config.yaml
d_model: 160
n_experts: 40
routed_scale: 6.09
norm: "rmsnorm"
optimizer: "adamw"
grad_clip: 2.0
seq_len: 1024
Below are experts of layer 2 (counted from 0) of a mixture-of-experts language model. Rows are named router (the router's row for the expert), up (a neuron's input weights, with its number) and show model dimensions 80-159. Each number is 200 + 20 x the weight over its row's rms, rounded and kept within 0 to 999.
Before each expert's rows: a language model's description of what the expert responds to. This comes from a sample of Wikipedia text that the model never trained on.

# expert 18
It responds to: Capitalized words opening a sentence or table cell, such as The, In, On, plus accented word-initial letters like é in élite.
router,194,200,240,209,210,202,192,225,178,207,202,164,202,224,195,179,243,190,167,205,221,189,224,197,187,187,180,193,156,201,196,164,212,213,192,192,224,184,214,199,205,188,218,199,194,166,201,181,239,174,200,204,191,219,211,193,201,213,186,184,188,215,169,242,175,213,190,204,197,224,192,185,171,174,192,184,223,232,190,176
up4,197,222,172,213,180,162,189,219,201,219,214,234,175,198,189,201,194,218,214,219,193,172,159,208,196,161,220,160,194,218,164,252,188,192,165,190,242,198,180,168,167,228,193,203,172,202,197,207,188,192,202,195,209,214,170,195,224,209,169,211,198,194,175,209,197,181,223,202,200,212,189,197,210,185,213,225,206,198,206,186
up5,174,212,209,232,214,186,150,182,248,194,197,179,208,201,210,187,200,171,196,142,193,212,200,161,220,190,190,206,165,185,217,216,194,205,197,204,201,202,196,197,221,184,214,217,183,211,213,198,212,193,210,229,218,234,238,217,208,227,192,179,167,209,216,182,209,208,191,180,209,205,195,191,187,189,182,183,208,219,197,245

# expert 23
It responds to: Pieces of personal names like Eric, Reeve, George, Paul, words like named and called, and the · in MPC · JPL tables.
router,206,210,219,194,213,171,208,195,223,215,198,229,232,205,179,182,192,223,209,220,211,207,191,190,205,206,202,201,204,224,197,189,175,194,228,188,187,228,185,218,190,213,217,227,216,178,227,155,210,175,229,231,203,186,237,188,211,192,208,173,194,230,214,220,209,233,176,227,176,235,229,154,159,155,215,212,204,210,196,188
up4,206,194,176,205,190,221,190,224,187,205,203,205,153,202,204,199,153,202,220,176,256,223,175,225,210,189,206,195,193,171,228,238,226,202,162,203,201,177,206,181,195,218,189,185,193,212,235,189,190,195,171,208,252,170,194,202,181,187,200,237,163,228,221,204,221,188,191,210,194,200,230,223,174,185,160,219,198,194,190,203
up5,191,188,218,210,195,180,167,204,165,174,192,208,215,195,190,209,235,201,217,217,188,186,167,196,246,201,204,233,197,223,213,206,183,197,207,201,225,195,189,202,180,186,172,224,175,220,220,202,201,187,183,185,182,195,233,206,192,201,185,166,223,256,183,184,216,192,225,195,186,157,189,216,243,212,157,194,191,226,227,231

# expert 37
It responds to: Relative pronouns, subject pronouns and connectives that open a clause, such as which, who, that, it, he, However, Although.
router,205,228,222,215,225,225,195,193,183,214,195,170,176,200,178,205,161,232,208,216,219,203,214,189,191,186,231,214,198,158,218,178,221,206,196,192,231,206,231,173,219,211,203,236,150,202,223,197,198,165,181,189,250,232,173,193,219,203,169,178,168,223,227,205,197,189,217,188,182,159,221,179,201,239,214,199,180,229,192,194
up4,171,209,196,166,143,200,205,217,212,201,186,218,164,201,171,192,218,217,203,174,219,198,227,210,214,214,187,176,200,201,193,203,175,176,211,193,178,224,190,177,172,238,215,186,201,238,203,183,170,212,204,244,239,228,215,202,177,166,223,191,192,209,182,174,210,184,196,178,203,207,215,171,176,195,175,190,173,216,200,196
up5,211,170,203,211,174,195,176,170,215,200,177,195,202,201,195,203,206,172,197,175,194,218,162,187,229,181,174,204,212,225,233,190,193,155,176,196,194,178,229,198,194,199,196,177,183,205,211,168,196,202,194,192,195,188,202,212,190,193,195,168,223,203,163,169,164,191,191,206,179,192,166,223,217,211,200,223,206,225,200,266

# expert 21
It responds to: The word of after quantifiers and nouns, such as many of, each of, state of, promoter of; also table pipes.
router,231,210,213,188,210,210,240,228,217,176,206,212,217,215,183,208,207,188,186,258,195,195,248,178,164,220,188,179,200,191,175,198,177,210,204,205,235,222,202,194,189,231,201,194,161,206,175,203,171,217,191,201,205,212,197,186,230,237,239,192,208,188,199,184,216,196,168,219,145,166,205,179,166,227,213,190,208,172,207,214
up4,231,204,199,196,181,184,205,170,229,172,196,178,195,204,197,191,173,206,234,196,220,156,179,219,178,213,210,195,192,238,211,202,211,181,228,170,198,197,210,183,197,170,184,214,214,216,184,185,196,207,188,237,166,195,189,178,216,194,180,207,210,186,188,194,203,206,199,228,201,182,215,213,183,219,207,185,172,191,196,224
up5,211,188,189,214,179,146,167,197,186,178,193,152,176,205,235,202,223,200,199,224,215,199,199,196,194,183,208,193,186,188,200,193,169,180,184,157,181,213,228,195,227,207,226,215,153,169,206,155,192,182,182,221,222,217,214,196,210,190,197,164,188,208,200,196,182,207,161,195,214,230,206,217,173,194,180,163,188,183,200,224

# expert 38
It responds to: Dash-number pieces in year ranges, page ranges and scores, such as 1202–41, 121–34, 4–1; also times and decimals in results tables.
router,183,214,215,188,183,222,175,196,201,173,187,229,198,199,224,218,216,182,195,219,197,191,173,190,180,168,220,220,190,251,210,180,208,210,195,204,210,219,195,209,196,188,207,211,216,224,157,160,224,247,174,202,222,209,207,237,209,187,197,225,193,195,204,173,181,217,209,228,236,199,197,201,172,218,220,166,226,177,192,199
up0,163,194,233,150,212,178,217,221,217,233,196,238,202,190,214,208,186,228,183,187,225,217,219,180,214,223,202,213,205,171,185,187,197,172,169,183,229,192,239,161,184,203,197,180,208,210,192,181,200,187,185,230,224,179,225,159,192,199,163,180,179,215,219,205,214,187,237,175,207,197,206,208,214,205,210,189,212,180,184,200
up1,193,210,232,182,218,185,201,186,215,183,186,155,181,190,239,186,181,227,200,163,196,199,212,181,185,230,214,200,215,204,192,198,187,197,200,199,193,222,211,209,243,188,182,201,228,180,185,251,208,195,221,214,248,226,196,200,180,162,178,221,190,203,191,194,214,158,246,224,223,193,204,199,206,218,191,190,161,196,163,226

# expert 2
It responds to: Opening quotation marks before titles or coined terms, infinitive to, and articles a/an after prepositions, as in to be, "Jesus.
router,214,206,164,234,190,217,242,222,181,175,225,178,175,202,207,188,210,182,190,205,216,184,204,188,202,201,185,174,218,180,194,192,204,233,212,134,213,198,224,236,199,227,201,197,198,174,187,200,188,207,173,206,191,231,206,181,215,227,200,187,193,212,187,199,191,209,220,209,179,207,201,186,213,176,229,185,168,213,228,194
up4,183,203,196,161,175,189,210,241,214,186,176,200,226,200,201,240,198,205,189,170,202,218,199,176,184,224,200,166,148,196,183,223,199,215,162,170,238,214,193,194,188,198,184,214,237,216,236,199,225,218,173,200,181,209,174,195,193,198,184,208,234,220,207,177,213,228,211,154,197,163,210,235,209,221,204,215,215,213,181,184
up5,182,188,191,198,215,167,202,176,202,238,218,177,193,198,223,217,216,178,198,178,230,167,127,204,221,175,201,206,198,205,192,210,176,207,209,198,210,166,202,221,175,203,211,204,179,181,181,174,221,171,191,193,195,203,212,194,200,211,205,179,186,215,231,202,176,196,177,206,200,164,213,228,173,205,196,176,182,179,184,230

# expert 16
It responds to: Common verbs of action or use, whole or as word starts, in narrative and sports prose, e.g. sold, played, used, made, work.
router,201,180,161,214,166,221,172,230,174,237,211,210,168,186,195,202,177,190,208,221,222,229,200,198,232,203,215,203,225,207,224,179,224,196,176,222,201,203,206,200,228,204,190,197,212,212,186,220,203,217,217,247,231,206,170,198,214,151,179,181,221,238,233,182,216,214,162,192,206,173,200,213,182,184,172,157,204,174,192,178
up26,218,230,184,176,196,214,171,187,193,198,181,216,206,184,237,190,201,242,239,221,207,199,172,185,162,205,195,202,187,177,178,194,206,179,186,202,213,165,212,219,182,217,195,201,190,213,239,195,199,162,232,250,220,257,195,219,167,192,223,237,217,199,201,183,192,214,226,207,188,212,206,207,193,215,180,158,214,224,208,192
up27,192,203,208,210,210,172,176,233,212,193,194,167,212,189,215,201,214,239,174,193,217,224,199,185,212,219,193,195,175,202,208,211,200,171,218,188,207,229,171,220,226,193,187,212,177,156,188,200,209,204,209,204,200,199,217,211,205,209,202,167,183,198,180,209,172,220,212,181,208,182,199,240,172,188,203,228,199,180,178,182

# expert 34
It responds to: Consonant-heavy pieces inside Slavic, Arabic or other foreign names and words, such as Kondrash-ov, Haid-ar, Kar, Bra, z.
router,196,198,186,206,231,160,165,199,226,207,202,218,220,227,206,190,203,200,205,186,201,196,233,168,208,218,190,177,195,207,210,237,214,164,164,187,217,228,162,177,250,161,187,160,231,189,195,195,196,205,196,220,196,191,199,170,203,171,172,232,218,239,185,180,216,175,209,206,193,208,210,163,224,213,164,208,174,168,183,218
up0,202,222,205,205,189,195,215,208,219,214,213,182,175,202,204,233,181,191,197,221,200,202,200,177,203,214,192,175,204,186,215,217,184,200,151,163,214,204,208,190,196,194,171,178,193,177,212,225,248,186,189,241,200,208,195,160,232,220,180,167,206,233,160,214,195,186,220,200,205,204,199,210,218,214,198,230,188,191,197,201
up1,175,207,180,172,222,199,231,216,200,187,209,205,204,189,203,182,161,234,226,255,236,185,179,173,215,211,226,229,204,186,174,180,181,187,214,192,194,183,206,169,225,220,200,222,180,215,202,177,225,177,184,226,191,227,186,178,234,195,193,204,168,193,211,186,210,183,240,217,228,193,176,194,193,224,192,214,194,173,228,190

# expert 19
It responds to: Opening piece of a common noun right after the, his, a or an adjective, such as t-roops, con-victed, loc-omotive, ref-raction.
router,189,175,215,198,205,197,209,229,172,224,197,192,175,186,189,204,230,195,194,220,238,179,202,202,215,204,192,202,224,208,195,195,197,214,219,226,169,195,187,216,197,185,229,196,188,190,184,209,225,214,193,199,200,202,228,225,227,209,190,211,201,174,203,210,195,178,200,188,207,190,179,174,234,206,213,182,213,200,239,194
up0,192,224,205,202,164,211,226,209,207,229,198,204,214,191,209,254,208,212,204,200,196,181,206,166,180,200,197,168,198,180,216,219,229,183,181,217,221,215,221,193,208,187,194,158,184,159,184,215,180,191,199,205,237,205,180,173,195,187,182,194,182,167,180,214,226,174,159,192,216,205,186,218,227,187,186,212,196,207,201,180
up1,189,215,200,203,210,188,173,195,173,209,209,175,218,201,224,202,185,190,220,190,184,218,184,229,155,186,214,185,205,200,195,184,209,157,213,194,198,185,205,213,197,223,203,224,200,199,210,193,224,232,212,238,223,210,217,180,167,200,220,154,221,180,229,203,213,221,168,230,184,202,173,180,197,207,175,190,222,232,195,190

# expert 36
It responds to: Nouns for seasons, years, teams and releases after the or a, in sports and music articles, e.g. season, team, album, song, Award.
router,193,201,215,200,224,226,206,184,208,197,224,208,188,185,181,213,225,190,211,222,197,206,214,224,188,238,237,238,216,208,215,199,224,208,221,224,177,207,205,177,177,183,202,162,218,192,208,214,235,173,228,214,172,186,215,227,187,196,204,222,165,207,232,240,223,196,191,215,225,198,175,198,212,207,185,156,243,213,170,230
up3,165,224,182,165,229,218,183,196,223,179,206,205,192,202,195,212,230,211,197,175,198,207,205,179,145,180,177,171,180,234,208,248,214,183,211,182,183,181,194,212,178,218,192,166,196,208,184,159,197,175,214,208,202,207,185,176,230,194,161,197,200,206,162,207,172,201,186,199,219,191,226,193,182,191,206,186,225,194,182,163
up4,208,229,210,188,165,211,191,198,238,189,201,200,221,191,184,194,167,226,215,171,242,198,203,238,182,203,228,177,167,186,182,177,199,176,206,202,169,168,226,190,203,201,179,230,185,222,244,214,215,192,216,192,184,192,201,191,248,200,188,189,189,215,197,188,220,198,181,211,201,224,192,211,225,153,204,203,205,215,221,204

# expert 10
It responds to: Final digits of years and other multi-digit numbers in dates, coordinates and table rows, such as 195-3, 184-9, 2011; also line breaks.
router,231,182,202,167,213,193,183,214,204,171,192,217,212,165,219,193,190,175,179,193,162,167,175,220,167,182,178,217,217,213,169,212,169,193,199,193,207,224,195,200,205,208,178,217,200,235,198,228,186,194,227,191,185,183,177,231,215,234,185,197,224,210,208,177,210,229,224,185,200,205,180,192,167,160,207,211,192,177,188,192
up4,228,183,190,213,187,186,206,227,205,189,172,177,214,159,200,169,180,186,215,219,191,186,215,203,203,216,198,166,199,186,175,164,210,179,177,212,189,206,234,195,171,190,178,217,213,202,215,190,205,201,195,244,236,208,195,184,186,190,213,195,195,209,239,190,178,204,170,196,205,205,211,182,173,204,206,227,213,230,220,209
up5,177,180,207,208,198,212,191,176,205,185,228,176,218,181,179,194,215,168,193,232,189,207,199,234,223,166,209,209,200,163,218,190,169,203,177,228,168,169,227,187,220,199,199,210,172,215,183,173,197,163,189,198,163,187,238,196,199,214,216,217,167,183,203,176,193,184,208,185,205,210,202,178,196,203,198,202,209,196,234,220

# expert 9
It responds to: Compass words and pieces of place names or East Asian and Arabic personal names, such as North, South, San, Xu'an', Se'ong'.
router,173,195,198,214,167,212,192,189,210,228,200,209,228,208,179,176,162,215,187,188,164,195,192,225,216,187,176,166,158,223,186,188,231,206,231,204,196,216,219,208,188,183,215,176,220,191,219,191,184,207,234,189,206,227,237,228,222,203,193,212,176,218,183,230,213,238,202,235,193,245,238,187,177,230,177,181,194,236,193,168
up4,212,188,184,165,200,209,198,208,218,186,203,205,170,201,187,191,179,189,196,188,211,199,188,164,141,190,197,169,201,237,182,226,230,186,201,196,192,187,165,174,196,210,163,193,183,234,229,182,195,212,202,226,191,229,187,203,242,201,214,203,209,173,186,165,193,213,184,203,221,201,210,199,198,187,227,233,227,210,191,189
up5,202,173,231,165,187,219,180,166,204,195,217,167,179,199,228,171,216,191,182,183,221,178,175,196,212,208,193,191,212,208,217,213,229,192,203,231,198,237,236,194,204,193,196,176,194,191,192,165,215,197,200,203,201,223,206,198,243,204,207,207,185,188,195,227,161,192,197,216,204,238,178,206,205,226,198,158,177,183,209,232

# expert 30
It responds to: Time conjunctions and prepositions opening clauses, such as after, during, until, while, when, often right after a year or date; also table pipes.
router,212,186,189,211,212,184,158,198,195,181,200,184,195,214,170,227,242,186,193,164,187,185,212,208,182,199,194,210,196,212,178,198,202,171,232,186,173,229,221,193,189,225,172,217,230,198,230,220,228,191,203,198,187,174,210,194,206,176,216,248,187,179,176,200,223,169,165,192,206,193,185,216,170,172,200,189,198,180,214,205
up4,187,230,213,208,180,208,211,207,209,190,184,222,217,203,188,169,211,198,182,204,236,174,167,222,218,182,207,202,175,208,204,220,207,190,201,177,209,212,205,178,146,169,173,213,152,189,230,210,223,172,201,216,224,187,139,222,205,205,217,204,189,235,225,188,188,183,190,211,209,196,177,170,192,186,176,204,178,226,203,164
up5,196,193,199,186,190,149,201,171,208,180,216,179,219,207,263,205,220,204,199,209,196,184,146,218,218,213,180,210,196,181,213,175,226,161,225,235,200,169,164,213,225,227,211,209,195,223,206,189,188,204,220,218,228,183,207,205,174,212,209,179,197,209,210,230,196,189,213,166,259,183,192,202,176,184,190,186,211,207,208,200